Weights of a small mixture-of-experts language model, trained from scratch on English Wikipedia.
Experts: 64 experts in each of 8 layers, 160 GELU neurons an expert, 4 picks a token, a softmax router.
Training: 361M tokens, 5590 steps.
Below are experts of layer 3 (counted from 0) of a mixture-of-experts language model. Rows are named router (the router's row for the expert), up (a neuron's input weights, with its number), down (a neuron's output weights, with its number) and show model dimensions 0-127. Each number is 200 + 40 x the weight over its row's rms, rounded and kept within 0 to 999.
After each expert's rows: a language model's description of what the expert responds to. This comes from a sample of Wikipedia text that the model never trained on.

# expert 2
router,222,168,208,158,205,210,184,222,228,211,143,215,191,175,238,157,239,97,161,136,231,163,215,165,216,196,164,214,214,176,113,174,236,136,212,197,287,262,163,200,209,235,173,241,159,226,203,190,205,283,267,163,161,234,194,174,121,210,142,163,236,268,122,139,190,254,231,177,255,139,170,202,168,183,190,253,178,220,201,197,206,148,230,244,240,189,242,223,156,216,183,144,153,309,259,198,245,229,174,160,149,181,133,132,145,224,157,231,159,227,281,182,102,236,202,216,228,141,242,166,169,287,213,239,162,228,228,176
up0,163,272,236,202,168,178,198,153,183,271,172,206,189,209,196,155,185,261,206,174,167,225,175,163,203,169,192,230,148,207,142,227,229,243,230,303,196,194,116,252,191,127,151,250,183,252,213,167,180,171,264,287,189,206,198,155,208,223,177,196,159,192,184,194,197,271,249,241,156,233,197,230,281,184,220,94,201,210,177,200,209,181,169,198,225,184,211,233,214,174,211,194,164,217,239,173,220,144,213,152,203,163,181,209,172,237,275,186,210,136,211,166,126,222,253,180,191,196,173,211,193,252,212,153,259,198,206,164
down0,221,271,148,255,186,147,134,196,238,156,169,135,223,287,206,246,229,161,188,270,224,282,126,193,284,209,161,125,226,193,224,206,167,211,162,187,223,204,224,187,230,259,307,189,178,205,220,126,195,217,188,210,194,218,229,233,248,186,209,182,217,201,203,156,201,200,196,148,210,188,152,273,220,160,219,246,148,170,249,279,197,229,210,203,187,269,219,152,218,247,189,228,217,246,212,197,192,256,159,267,272,214,219,215,176,165,137,257,182,202,205,170,247,228,197,207,219,184,218,164,242,194,218,218,237,224,205,229
What it handles: Articles and possessive determiners opening a noun phrase, usually after of, to, in, such as the, a, their, its.

# expert 12
router,196,185,198,250,181,208,135,244,257,263,151,203,197,242,219,226,200,172,180,179,210,175,157,133,165,259,190,144,215,237,203,173,175,232,95,199,217,126,247,172,180,240,170,226,139,158,212,278,116,175,132,239,206,157,190,175,255,272,183,227,144,125,232,228,250,137,201,188,192,231,191,178,180,195,159,147,226,261,268,119,199,194,228,267,117,179,229,148,275,140,179,282,225,160,196,165,165,225,263,198,271,226,198,206,214,209,163,106,254,187,122,254,230,146,190,202,186,234,216,167,202,276,244,224,138,219,182,233
up0,183,117,235,241,200,218,200,139,178,179,222,219,187,223,207,195,195,176,181,128,191,237,206,251,151,170,235,126,207,202,178,198,240,248,210,180,175,228,235,177,203,155,221,207,254,166,230,293,215,298,151,220,188,138,233,132,224,179,220,200,169,212,250,177,191,273,157,233,161,114,209,163,187,148,199,236,189,203,295,227,228,181,170,240,208,175,133,206,181,252,259,210,162,151,184,209,210,207,243,242,234,196,225,128,185,247,210,200,256,146,253,248,211,190,171,267,178,196,157,197,244,147,208,273,195,199,155,216
down0,183,245,187,176,253,192,283,186,124,176,174,180,185,211,184,202,264,163,248,232,208,171,245,210,253,199,51,246,203,209,256,207,151,196,234,196,174,147,191,244,234,210,184,153,237,158,283,169,194,143,152,154,231,310,211,240,164,225,184,199,206,137,214,204,206,92,248,200,308,235,168,171,195,157,197,134,155,181,153,192,159,240,127,190,141,222,238,179,207,175,220,212,241,247,126,179,231,216,203,180,224,210,239,285,241,226,171,221,162,245,141,221,250,163,187,195,270,213,275,212,161,195,132,109,201,211,238,216
What it handles: Single capital letters or capital pairs starting acronyms and initials, often after a parenthesis or hyphen, e.g. SA(PIA), AL(DH), A.P.

# expert 8
router,187,178,152,172,210,203,153,244,230,201,114,149,279,185,212,264,190,159,150,200,270,220,265,223,177,202,243,146,115,240,258,164,217,242,172,279,191,177,189,162,184,245,215,261,268,124,235,226,203,186,131,221,194,202,203,204,264,177,245,167,194,174,150,183,329,164,211,177,183,141,191,148,171,222,194,128,209,241,215,208,132,172,178,243,255,197,189,205,256,221,176,262,174,196,137,280,172,148,217,295,270,175,206,245,161,184,156,210,293,161,186,195,203,181,194,189,215,166,212,229,186,137,143,245,151,251,174,161
up1,214,131,230,237,131,207,249,190,209,256,178,265,202,160,222,214,181,284,225,203,180,213,174,185,117,184,256,232,249,175,163,129,240,178,161,196,248,202,180,184,130,118,105,194,238,237,165,209,190,155,169,186,252,168,173,244,149,221,163,153,233,233,224,168,216,201,175,246,132,224,210,168,255,184,244,234,163,160,166,125,180,188,200,182,257,184,169,106,141,228,259,245,253,168,163,207,205,235,219,250,193,208,215,120,198,139,217,195,220,178,180,242,187,144,169,190,298,162,202,173,174,161,258,237,163,203,253,191
down1,237,182,230,240,170,249,209,199,196,204,190,232,248,141,230,246,211,178,182,217,203,165,219,194,186,112,220,168,176,189,224,159,254,244,199,226,191,217,123,208,166,268,225,276,212,219,200,175,243,190,177,184,189,242,164,194,260,192,155,242,170,164,237,205,231,193,197,145,132,175,195,169,267,172,125,160,227,185,161,148,239,141,204,206,228,194,212,179,255,231,174,245,164,171,180,225,104,167,159,267,201,201,202,294,210,179,227,222,217,234,271,173,207,184,207,232,215,198,203,185,222,138,234,244,205,138,159,176
What it handles: Country, state, city and university place names or nationality adjectives, often completing phrases like New York, United States, New South Wales.

# expert 37
router,243,193,200,173,244,188,201,213,183,231,244,184,199,199,217,214,261,207,238,195,211,254,183,173,236,183,186,183,209,231,154,162,129,229,216,186,179,233,249,232,270,219,221,242,243,198,149,121,251,181,257,134,205,217,242,237,248,232,188,242,140,255,174,162,141,217,160,228,237,211,163,248,196,207,232,191,120,163,197,184,222,196,178,203,254,218,109,258,218,160,229,198,192,146,242,261,158,156,190,176,281,156,117,162,226,261,200,216,113,171,249,187,111,153,218,224,160,244,242,195,150,234,252,197,227,152,271,217
up0,266,188,162,244,179,145,174,208,144,206,242,227,269,172,212,186,192,189,265,145,225,145,146,198,220,210,189,156,159,166,153,218,198,198,250,140,175,169,151,206,183,211,194,165,191,219,234,142,236,191,263,205,200,208,145,148,167,217,237,232,272,174,194,170,187,193,249,216,168,251,175,230,201,171,225,114,168,205,206,175,105,234,261,136,189,144,216,235,138,188,232,200,163,235,170,167,285,236,152,238,149,291,171,232,170,187,176,234,179,214,210,195,167,167,239,230,224,160,162,162,143,202,152,198,163,204,196,178
down0,173,175,180,216,202,190,162,262,255,254,148,166,184,248,193,232,150,169,260,192,247,229,226,291,157,202,150,186,203,198,191,147,147,238,157,327,154,158,161,185,178,156,196,240,199,223,193,177,248,170,249,190,274,229,219,242,206,196,168,207,223,161,209,236,165,178,221,183,177,214,170,209,174,181,248,249,152,194,188,175,268,145,130,185,193,206,214,138,234,154,238,166,213,234,257,215,96,207,205,219,235,245,137,215,192,202,209,196,222,187,227,107,133,223,210,275,169,181,208,189,230,204,188,249,232,235,156,262
What it handles: Words in infobox labels and table headings, such as Succeeded, Coordinates, Votes, Species, Date, NFL draft, Previous race, Main function.

# expert 20
router,284,183,166,195,181,209,237,271,233,189,265,190,191,228,125,231,193,165,108,141,237,105,240,156,195,196,237,192,258,132,218,133,183,225,240,191,243,236,192,164,243,179,173,161,213,184,305,181,256,182,217,202,199,251,245,251,263,184,187,164,264,260,216,147,170,188,142,129,225,204,204,197,186,166,226,223,117,191,201,213,212,237,195,142,167,269,178,232,243,196,236,219,190,178,249,228,238,190,194,236,179,233,237,172,188,211,197,207,196,233,243,161,184,168,189,219,162,224,286,134,168,112,214,280,162,198,182,113
up0,262,186,191,177,145,228,249,201,136,179,182,170,224,261,214,231,116,193,187,179,190,239,198,279,214,220,226,248,179,240,173,204,306,167,218,109,186,214,222,196,242,203,170,223,204,229,180,200,225,201,167,239,212,258,107,255,201,163,221,183,217,209,182,208,198,183,217,149,137,202,249,218,228,162,179,246,200,212,189,190,150,146,156,233,253,266,185,199,180,295,163,238,233,243,186,193,233,222,229,139,237,297,178,143,267,147,154,226,142,192,243,199,227,190,167,174,196,204,175,195,279,269,209,210,148,205,154,304
down0,183,256,236,178,202,163,180,202,202,192,213,211,258,189,176,189,185,216,202,169,175,181,210,231,183,216,258,232,115,210,210,206,171,178,153,161,96,116,207,226,149,206,110,199,221,198,187,311,200,201,146,98,229,209,156,251,199,205,176,185,214,184,201,197,193,233,221,184,253,163,198,195,145,172,251,141,218,237,195,144,211,251,252,182,188,240,166,244,178,222,105,162,203,209,219,209,218,210,245,186,209,296,121,155,195,201,253,235,187,158,158,228,129,245,178,268,229,264,268,227,152,236,204,95,217,227,215,216
What it handles: Sentence-initial Members, That, However, and person or kinship nouns like son, brother, friend, member, coach.

# expert 59
router,245,191,183,214,182,242,215,220,184,274,154,153,238,154,255,215,183,171,197,173,137,179,188,217,202,205,164,169,261,208,233,143,156,115,225,170,257,173,296,274,272,172,195,166,197,191,232,252,197,238,180,229,182,237,196,155,233,191,188,218,232,187,253,247,210,254,175,181,237,247,218,175,235,163,214,267,221,210,177,232,274,207,196,224,221,278,213,137,220,225,180,182,239,168,205,151,223,218,180,192,312,179,249,182,208,215,99,129,183,154,233,99,183,150,163,247,286,181,208,207,188,254,185,189,183,191,128,159
up0,229,182,219,235,210,189,314,270,202,171,210,141,236,219,198,157,210,194,225,154,194,170,129,225,198,213,173,171,210,224,225,194,183,196,269,179,226,235,209,211,180,178,185,185,165,166,205,237,187,230,214,239,157,239,180,154,255,103,158,229,194,194,183,199,212,165,139,270,224,119,224,237,202,207,242,235,196,198,238,239,266,138,135,168,176,314,165,161,196,232,179,198,189,248,81,163,182,289,227,176,204,131,152,171,206,218,121,205,240,235,229,156,192,193,230,249,259,210,184,263,167,141,196,196,201,186,190,162
down0,177,197,175,190,172,216,195,175,180,202,223,190,139,301,175,238,167,233,259,160,219,102,240,269,138,173,153,206,201,206,274,205,222,173,232,227,164,160,218,216,192,216,197,172,236,227,239,202,232,202,170,231,236,213,248,190,171,187,257,211,178,264,247,160,207,204,186,215,161,243,152,243,137,140,242,238,178,198,219,269,162,166,148,104,161,128,232,200,247,180,226,194,199,283,182,167,181,229,217,159,167,176,183,172,163,252,230,135,240,78,209,165,271,154,213,230,155,298,192,253,229,188,150,196,185,143,256,211
What it handles: Early letters of capitalized words at line or paragraph starts, often single capitals or the next piece, such as K-a-ifeng, M-ara, He, She.

# expert 50
router,138,230,230,185,182,215,201,263,178,156,227,124,189,246,238,213,253,127,175,183,214,237,108,216,242,247,182,154,138,265,191,166,172,265,181,185,154,232,244,182,162,249,278,255,180,127,207,141,212,164,279,276,210,210,239,199,227,206,257,207,149,200,163,223,230,203,229,233,255,177,152,212,233,239,148,187,249,223,196,292,148,166,167,247,215,139,135,199,197,245,184,260,196,301,200,179,146,235,188,211,182,165,184,251,185,207,190,208,173,219,165,245,213,157,224,147,128,254,163,163,170,241,212,146,206,213,228,163
up0,206,197,157,163,147,252,182,183,179,273,198,177,205,139,238,185,170,111,265,242,238,215,162,202,174,227,185,236,126,208,315,164,165,198,193,160,230,244,208,230,182,183,188,155,183,218,187,245,180,196,214,185,202,219,165,201,162,192,138,171,172,154,205,131,220,167,245,216,169,130,287,229,197,209,185,208,285,142,221,205,158,168,260,201,270,146,190,199,141,184,207,217,276,193,213,218,209,228,170,189,165,186,139,130,195,195,184,271,214,194,217,206,233,268,142,203,147,231,228,192,196,257,227,133,156,207,240,118
down0,174,223,158,157,162,226,210,240,200,186,130,226,188,210,237,195,152,247,165,153,231,174,243,139,223,245,161,275,195,207,155,221,211,188,209,269,165,172,201,222,211,231,224,216,197,176,247,214,247,192,191,215,170,232,184,201,179,225,260,212,195,151,219,204,329,162,218,251,197,186,123,215,150,203,152,176,150,145,237,208,151,147,204,276,185,254,187,147,244,219,186,275,268,177,195,144,270,234,167,145,166,144,207,255,258,218,186,166,214,235,187,208,206,166,211,193,192,300,116,167,219,245,257,237,232,206,157,176
What it handles: Table cells in squad, transfer and candidate tables: positions MF, FW, GK, country codes, name pieces, pipes.

# expert 27
router,259,142,273,192,129,232,213,157,176,251,234,159,197,169,144,184,212,249,225,280,203,215,232,239,195,84,224,212,176,250,212,240,140,281,218,175,265,216,95,264,207,190,112,174,204,269,177,225,208,222,193,208,173,146,171,165,202,173,175,166,290,125,253,296,184,200,228,229,195,238,275,258,234,220,181,167,148,115,166,224,316,155,163,126,211,229,225,255,195,256,203,227,230,218,175,113,172,205,196,145,162,164,208,247,257,235,219,252,176,258,216,258,202,237,216,166,224,195,126,202,191,120,169,253,233,144,163,172
up0,209,148,208,178,242,201,224,192,207,176,275,195,174,137,191,213,205,209,291,267,153,145,201,189,173,207,161,220,180,115,239,221,238,90,198,238,261,257,189,196,147,156,226,121,190,193,202,217,203,165,209,202,172,262,266,158,136,183,127,119,205,206,154,190,158,174,201,223,209,203,243,207,143,139,261,226,187,254,135,188,225,209,134,146,196,252,159,171,197,166,168,197,190,232,239,152,314,174,234,214,204,212,174,155,246,281,195,250,144,148,196,164,278,199,221,207,203,216,244,252,182,199,203,215,228,214,301,160
down0,137,219,130,157,103,157,185,307,189,245,194,227,168,259,204,250,184,188,148,164,221,198,202,196,220,282,226,181,171,280,158,204,174,218,220,238,240,231,253,190,193,184,223,170,173,178,164,232,137,144,201,125,214,131,225,188,296,244,204,250,155,208,173,169,227,176,140,227,178,203,180,204,190,238,242,141,216,219,219,231,161,215,247,220,223,240,225,183,197,180,231,183,188,223,136,284,205,192,192,221,205,244,225,219,205,211,205,158,230,208,127,229,158,231,263,251,184,153,131,144,216,213,211,121,156,198,176,195
What it handles: Decade and period words after the, such as 1920s, the early years, the first time, fifth century, plus heading markers and blank lines.

# expert 42
router,118,221,217,179,205,188,175,295,209,214,209,178,201,185,289,230,259,203,188,160,135,143,177,220,167,210,191,181,235,226,148,177,198,239,209,166,170,169,265,182,218,214,272,251,187,195,201,166,150,175,239,218,170,266,214,135,205,189,257,151,254,250,197,177,159,225,235,169,238,202,195,243,206,188,216,260,201,207,202,225,196,193,137,264,185,272,243,78,205,135,184,160,190,204,207,137,206,211,243,165,213,175,242,226,207,161,241,144,182,195,239,156,168,106,152,171,228,220,166,221,244,295,201,208,173,217,188,193
up0,198,255,134,193,168,83,276,174,145,183,260,159,201,270,237,163,181,178,183,185,189,163,184,189,211,248,267,242,159,199,219,150,182,262,280,163,221,215,228,178,212,207,234,164,229,240,133,134,155,170,226,174,219,212,210,174,192,172,239,212,249,195,154,177,136,122,186,216,229,188,157,232,237,140,257,244,215,151,228,184,198,156,147,196,274,218,170,208,198,223,179,236,225,187,245,223,183,216,129,200,234,200,170,190,154,264,265,237,201,128,247,191,138,218,180,167,190,203,229,243,173,235,242,105,202,226,323,188
down0,204,245,234,176,195,222,114,186,175,223,262,145,240,194,163,210,265,270,221,200,247,204,249,146,222,134,94,179,219,221,165,223,240,208,229,210,266,219,113,201,208,216,153,170,189,292,165,252,158,269,178,223,223,190,219,142,199,196,172,212,151,124,188,239,280,148,144,146,221,202,213,213,177,148,203,228,251,198,227,172,152,231,220,272,184,196,189,250,237,177,259,154,148,185,164,228,195,162,291,287,172,243,201,217,224,211,249,102,243,220,175,281,235,166,207,142,142,122,180,249,203,216,214,201,232,145,253,182
What it handles: Opening pieces of proper names, often inside table cells after a pipe, such as Cly(de), Santa, Jean, El(nur).

# expert 56
router,253,237,148,162,201,234,229,164,175,205,146,221,128,153,239,139,190,241,261,144,224,211,181,178,210,186,193,170,149,166,175,246,119,266,179,142,168,196,212,156,164,282,221,141,268,218,247,174,161,163,141,157,243,159,139,221,245,281,184,176,178,209,186,247,198,149,210,206,132,245,215,196,141,146,227,195,118,211,202,196,202,244,254,173,174,210,231,182,186,222,289,221,193,157,110,227,157,225,213,168,235,282,248,186,265,244,173,136,174,191,263,261,196,200,243,293,161,172,228,199,199,175,188,202,201,200,156,252
up0,177,178,228,243,275,151,219,232,199,151,177,218,161,220,213,156,164,250,126,179,220,226,189,175,149,213,221,260,258,158,230,206,207,163,142,237,248,256,224,175,181,214,219,231,253,208,169,203,172,192,221,200,232,220,233,174,204,192,194,224,208,203,182,184,149,235,213,166,168,219,201,151,171,209,113,179,194,197,253,183,201,188,163,213,149,259,207,142,229,168,223,151,197,240,214,192,282,230,186,161,236,227,215,187,228,199,202,158,297,181,228,171,201,82,242,208,141,201,286,207,229,326,167,216,199,197,226,196
down0,187,282,203,208,140,176,178,169,212,202,240,165,231,112,197,199,234,157,260,170,198,141,203,158,201,137,260,258,163,199,241,204,177,240,218,146,329,160,204,226,220,205,229,143,181,203,203,145,177,190,198,195,219,187,260,303,250,307,229,232,219,133,185,127,217,222,217,240,178,180,217,214,214,196,243,139,180,188,252,257,146,225,198,211,270,182,259,177,273,114,224,196,226,285,180,257,180,176,215,177,284,186,198,172,216,193,190,189,271,201,190,268,149,246,166,243,157,146,255,195,211,199,165,182,228,187,198,259
What it handles: Later digits of years, page ranges, scores and decimals, often after a dash, as in 14–15, 460–472, 6–1.

# expert 49
router,204,227,180,193,196,189,170,134,192,170,239,230,245,230,235,221,214,240,260,208,218,158,217,151,217,167,261,195,258,177,162,238,193,152,160,229,198,194,187,226,240,160,184,158,237,218,208,142,276,235,197,134,171,181,237,213,133,170,208,206,196,161,227,238,178,133,176,170,159,246,191,124,131,158,171,232,228,152,202,198,183,170,228,178,114,178,211,260,270,175,241,207,240,145,205,222,240,154,200,188,217,228,188,263,190,202,190,210,183,184,125,180,268,208,180,171,199,204,288,208,204,276,157,115,253,163,234,276
up0,190,249,120,190,207,133,235,200,129,154,167,169,247,146,272,210,181,193,225,167,244,236,174,232,281,228,155,152,154,156,193,227,163,168,222,193,219,208,187,248,213,149,273,199,222,197,186,224,161,236,237,155,218,164,177,218,112,238,218,214,150,236,219,198,230,189,218,231,201,175,189,174,260,200,180,290,252,222,144,207,199,199,245,145,206,170,179,203,200,152,223,218,155,225,168,298,165,194,315,223,183,160,120,207,72,229,223,142,210,238,265,181,209,174,198,315,166,273,169,163,172,145,188,260,156,208,203,187
down0,162,247,223,209,232,181,179,175,213,311,235,123,193,208,234,167,145,193,186,157,138,203,234,177,202,171,215,187,185,220,246,269,205,174,234,206,228,183,324,191,221,148,234,214,222,189,196,168,238,243,162,183,221,205,210,166,211,179,302,257,174,149,174,258,319,140,260,183,248,149,216,229,186,137,182,164,179,229,172,228,129,196,159,210,232,196,254,180,271,136,195,153,154,226,222,217,147,171,158,162,193,203,215,189,167,129,194,178,174,222,241,267,238,212,262,211,164,211,290,173,223,257,173,154,198,197,192,121
What it handles: First pieces of split words and short verb stems in running prose, such as compris, altern, st(ones), cat(hedral), walk, belong.

# expert 9
router,155,234,230,160,223,203,156,177,203,229,159,211,316,210,177,228,202,210,237,273,291,240,183,141,171,218,218,169,209,186,277,213,242,211,272,176,150,193,155,213,192,184,250,221,162,278,149,159,152,270,181,231,213,175,215,115,223,206,193,154,137,144,211,241,175,205,163,226,158,154,241,192,157,295,187,139,258,189,169,184,229,230,274,189,155,171,242,197,225,205,176,226,141,231,176,195,210,186,202,187,200,209,239,244,150,210,200,204,168,189,131,159,269,201,253,130,195,176,188,160,199,269,175,156,272,172,197,307
up0,189,198,162,191,161,178,232,174,122,187,204,223,98,168,192,148,200,251,259,195,207,215,227,302,207,215,192,195,172,227,207,278,312,229,202,196,207,171,148,201,174,210,188,201,215,221,118,200,234,212,163,275,221,231,221,212,154,148,263,195,200,164,166,165,246,123,159,144,166,248,188,211,276,152,221,204,201,259,236,119,209,180,189,237,268,194,136,250,183,265,226,239,245,183,148,106,181,188,239,152,249,178,150,203,242,206,171,180,235,237,208,147,192,190,148,228,201,184,186,196,232,196,228,210,243,198,204,208
down0,243,200,170,245,197,179,227,243,232,231,243,181,183,225,185,226,243,169,151,206,243,204,171,196,216,230,168,192,203,219,262,160,133,169,252,194,184,174,247,190,165,295,191,223,199,280,231,145,213,185,201,208,176,171,123,193,102,164,220,138,200,160,205,172,127,213,207,186,199,131,198,184,179,159,169,209,189,197,235,220,226,191,176,132,185,154,268,186,199,244,185,227,235,180,167,111,255,157,192,216,212,241,280,255,158,204,220,158,162,171,66,133,223,116,183,231,143,197,211,206,219,227,152,192,170,229,166,269
What it handles: Single digits and number pieces inside numbers, event titles and codes, such as Top-100, Formula 2, Fight Night 73, and group letters.

# expert 3
router,211,207,193,172,235,217,215,272,219,186,239,234,171,163,238,204,223,269,206,190,245,226,215,155,210,172,237,234,184,184,214,159,244,142,209,268,285,194,107,201,251,173,181,177,160,182,230,158,234,189,196,249,174,263,186,140,295,162,196,175,168,186,192,228,139,200,201,212,297,216,222,289,190,159,213,169,166,270,216,205,215,191,217,282,254,201,170,268,191,153,139,187,267,195,226,178,225,144,157,191,162,251,219,161,258,164,189,258,178,281,289,204,261,168,194,189,109,160,198,183,177,135,111,150,220,157,200,211
up1,182,207,209,223,155,278,225,154,211,197,208,195,141,263,136,180,232,194,156,173,165,150,179,146,295,148,195,222,218,149,194,142,108,250,185,246,209,134,256,216,152,194,140,173,163,245,247,215,160,208,224,228,303,206,189,199,207,188,174,224,253,220,239,186,190,181,205,172,232,179,250,224,172,225,224,199,176,155,233,278,138,247,285,208,102,227,197,202,227,167,224,159,194,202,149,179,193,190,184,203,273,216,207,234,194,257,242,246,174,188,157,213,217,215,257,196,202,231,214,165,278,214,195,145,162,221,223,159
down1,194,167,171,212,250,216,182,232,182,204,209,209,228,226,208,188,238,255,235,211,268,160,171,193,144,170,267,247,230,216,178,256,311,208,202,153,222,208,169,227,224,209,209,203,181,231,175,244,206,246,217,145,248,225,219,132,232,155,219,167,160,181,121,243,201,165,180,149,187,292,236,207,196,215,160,153,179,225,177,243,265,213,216,228,186,190,150,255,138,293,208,202,126,181,227,180,228,237,205,245,174,170,189,184,247,198,188,196,132,160,227,197,119,170,211,175,169,214,217,223,198,111,242,189,183,201,163,136
What it handles: Month names after on, in or at in dated prose, such as On March 3 or released on July 30; sometimes ordinary mid-sentence words.

# expert 31
router,214,265,287,148,251,244,215,259,153,237,156,247,179,287,257,107,191,135,163,139,222,148,122,156,211,253,221,150,227,170,138,239,186,219,185,180,170,226,203,201,195,266,239,244,202,153,151,230,239,172,233,215,256,227,148,185,198,237,167,218,210,221,140,151,160,202,229,158,239,249,134,217,170,218,205,191,149,293,195,170,179,251,139,214,171,124,224,184,103,210,238,134,167,239,179,114,212,299,204,157,215,241,203,200,125,133,247,216,192,210,238,222,214,87,235,169,183,166,160,176,146,214,234,172,228,250,196,188
up1,180,188,221,160,97,195,204,124,229,195,226,264,209,221,204,210,193,136,215,223,155,202,189,222,234,163,173,129,124,188,167,232,258,207,183,175,259,138,127,230,236,216,153,194,131,196,163,201,204,234,205,222,170,181,203,169,209,196,151,270,185,216,169,147,218,196,199,223,264,254,214,281,218,274,208,177,222,222,196,255,176,201,216,139,155,151,204,204,170,239,235,207,185,209,296,285,213,211,246,305,199,113,158,201,189,187,225,169,226,246,226,163,239,261,136,238,208,178,157,125,128,168,174,264,213,236,192,109
down1,237,113,142,155,190,221,177,155,234,210,210,244,172,212,162,186,170,138,233,185,137,186,250,244,253,236,234,250,217,142,249,194,208,133,180,210,206,265,197,275,204,180,205,229,239,152,104,232,254,248,171,204,155,162,147,131,173,185,194,178,130,257,254,234,247,168,204,141,188,259,154,199,168,251,218,188,209,177,188,225,308,206,126,189,196,141,252,252,174,292,173,190,180,233,224,154,214,190,247,203,134,183,241,165,159,122,175,183,180,240,138,188,161,187,139,178,256,165,130,201,252,147,203,186,220,148,154,200
What it handles: Digits in sports tables, times and scores after colons or dashes, such as 4:29, 5:01.74, 7–10, plus minus and plus signs.

# expert 7
router,233,165,277,232,239,215,224,207,228,133,240,239,130,216,127,235,239,162,146,203,208,198,173,215,197,202,220,188,223,113,234,245,252,189,219,160,180,253,219,146,156,225,233,208,172,167,139,202,210,218,204,235,173,149,139,159,220,210,146,251,176,192,140,147,133,212,231,238,289,151,255,194,176,293,198,188,230,194,214,136,221,201,205,192,242,206,230,231,121,182,202,116,144,183,245,215,213,240,173,223,158,203,192,220,175,121,280,244,173,173,234,224,228,226,220,182,208,235,142,230,157,149,252,201,155,209,191,179
up0,191,210,162,268,261,128,206,187,221,145,213,165,201,149,172,215,164,215,225,191,216,142,218,198,183,162,231,259,217,193,204,172,258,119,219,179,255,180,221,226,215,177,138,187,182,153,252,205,186,205,162,236,188,229,169,224,174,132,171,206,200,221,246,206,220,159,242,286,229,237,244,135,164,191,198,194,180,151,221,233,206,166,238,224,253,267,222,191,290,160,250,191,280,242,156,164,292,198,248,182,235,221,191,100,202,194,111,221,198,169,262,217,181,192,211,269,199,200,220,205,197,182,202,268,186,239,223,149
down0,140,156,227,206,256,149,136,192,183,242,199,276,124,202,186,219,133,165,201,138,279,172,222,221,156,250,235,267,216,187,211,219,231,222,165,211,186,210,232,125,152,287,266,220,223,210,176,161,148,227,156,208,209,180,165,211,221,252,225,191,175,192,273,237,190,171,176,227,160,278,229,254,207,216,220,185,225,178,186,146,213,257,96,148,178,171,246,142,197,117,148,158,251,194,288,170,191,242,227,184,183,197,171,175,217,165,197,164,87,223,131,191,168,139,188,206,142,301,225,190,208,246,131,196,122,191,240,216
What it handles: Digits, decimal points and thousands commas inside numbers in election, statistics and coordinate tables, such as 0.8%, 306,849, 52.77.

# expert 29
router,196,186,217,252,213,226,244,211,189,230,250,207,241,229,126,182,84,211,172,307,174,158,239,253,188,145,188,243,216,161,168,189,196,255,226,155,237,235,187,259,178,117,128,225,157,206,138,262,214,190,215,224,157,145,174,170,161,153,204,182,253,205,248,216,198,141,207,138,192,227,273,199,181,234,236,215,180,90,179,162,271,160,117,184,250,198,213,261,145,214,157,270,214,285,202,221,198,206,253,240,170,141,189,186,190,205,201,293,213,259,258,137,194,221,247,172,245,176,189,188,164,111,245,235,163,190,208,156
up0,148,261,200,175,187,207,202,295,170,183,249,154,179,196,219,206,146,139,183,115,163,167,183,185,281,238,229,203,129,222,205,221,215,200,202,209,223,158,180,217,206,188,248,203,172,305,219,209,182,134,218,239,240,260,179,131,188,202,223,210,276,257,199,202,166,245,237,189,230,184,219,216,254,205,204,210,194,180,165,205,179,140,185,225,179,184,175,184,129,221,241,237,233,231,191,149,176,204,260,171,217,95,240,251,239,207,185,234,135,228,290,223,192,172,164,246,135,269,215,145,246,191,192,164,188,236,222,162
down0,202,152,178,239,253,207,186,169,292,298,209,169,192,200,209,206,177,230,218,168,162,124,181,234,149,192,295,213,245,244,240,222,237,186,168,172,142,212,180,233,165,238,230,219,198,149,152,141,210,234,182,200,144,198,211,194,230,203,152,198,223,232,211,198,192,166,233,196,226,228,244,164,253,265,205,222,193,187,223,185,219,152,221,187,239,194,128,204,190,160,244,215,164,245,223,191,128,109,226,181,234,181,235,140,287,171,168,114,217,175,197,249,188,244,283,170,201,206,192,238,222,239,207,243,177,214,271,145
What it handles: Adjectives and nouns right after the, such as other, following, same, original, main, final, latter, and ordinary nouns.

# expert 51
router,206,142,188,166,255,215,230,220,141,202,160,200,136,198,212,200,283,224,248,166,217,226,224,205,269,201,220,273,240,185,191,162,164,116,215,231,249,221,140,148,224,248,216,185,190,218,262,175,263,160,175,232,226,250,229,142,157,164,224,158,227,200,146,159,165,150,222,224,211,200,197,220,219,151,195,247,159,241,176,170,193,158,249,252,244,101,175,255,154,209,252,217,251,153,194,160,299,189,221,212,174,224,150,121,256,217,177,254,195,233,295,224,229,210,215,260,110,153,185,199,179,193,223,209,166,197,227,185
up0,246,201,191,185,175,170,209,179,148,186,217,140,200,216,285,194,168,178,187,223,160,198,199,209,126,266,246,175,145,210,205,197,288,195,236,191,159,176,231,210,198,201,214,226,131,127,138,168,147,273,160,209,203,135,225,275,151,164,192,217,210,227,193,149,160,234,122,204,241,202,240,231,234,204,172,168,195,254,256,224,225,192,211,125,186,216,202,196,245,189,258,189,168,136,195,252,146,191,220,217,148,210,129,223,212,171,176,237,228,160,219,212,158,164,178,234,146,203,200,185,266,138,236,144,254,229,238,239
down0,254,192,232,193,230,195,217,232,236,186,222,227,153,235,168,180,205,175,184,169,222,203,176,202,188,199,166,203,123,217,159,195,136,195,212,240,184,207,178,148,272,202,154,173,225,184,165,144,150,147,209,244,139,177,182,204,244,282,154,234,126,206,187,186,160,178,200,230,225,165,202,194,246,179,224,190,205,224,170,225,204,284,156,166,236,243,197,221,197,313,164,181,238,273,175,209,182,208,171,162,256,127,230,152,142,243,206,179,239,253,184,261,202,195,223,199,152,304,167,241,113,213,186,159,200,200,245,156
What it handles: Determiners and quantity words after prepositions, such as other, various, many, several, the, a, as in other countries.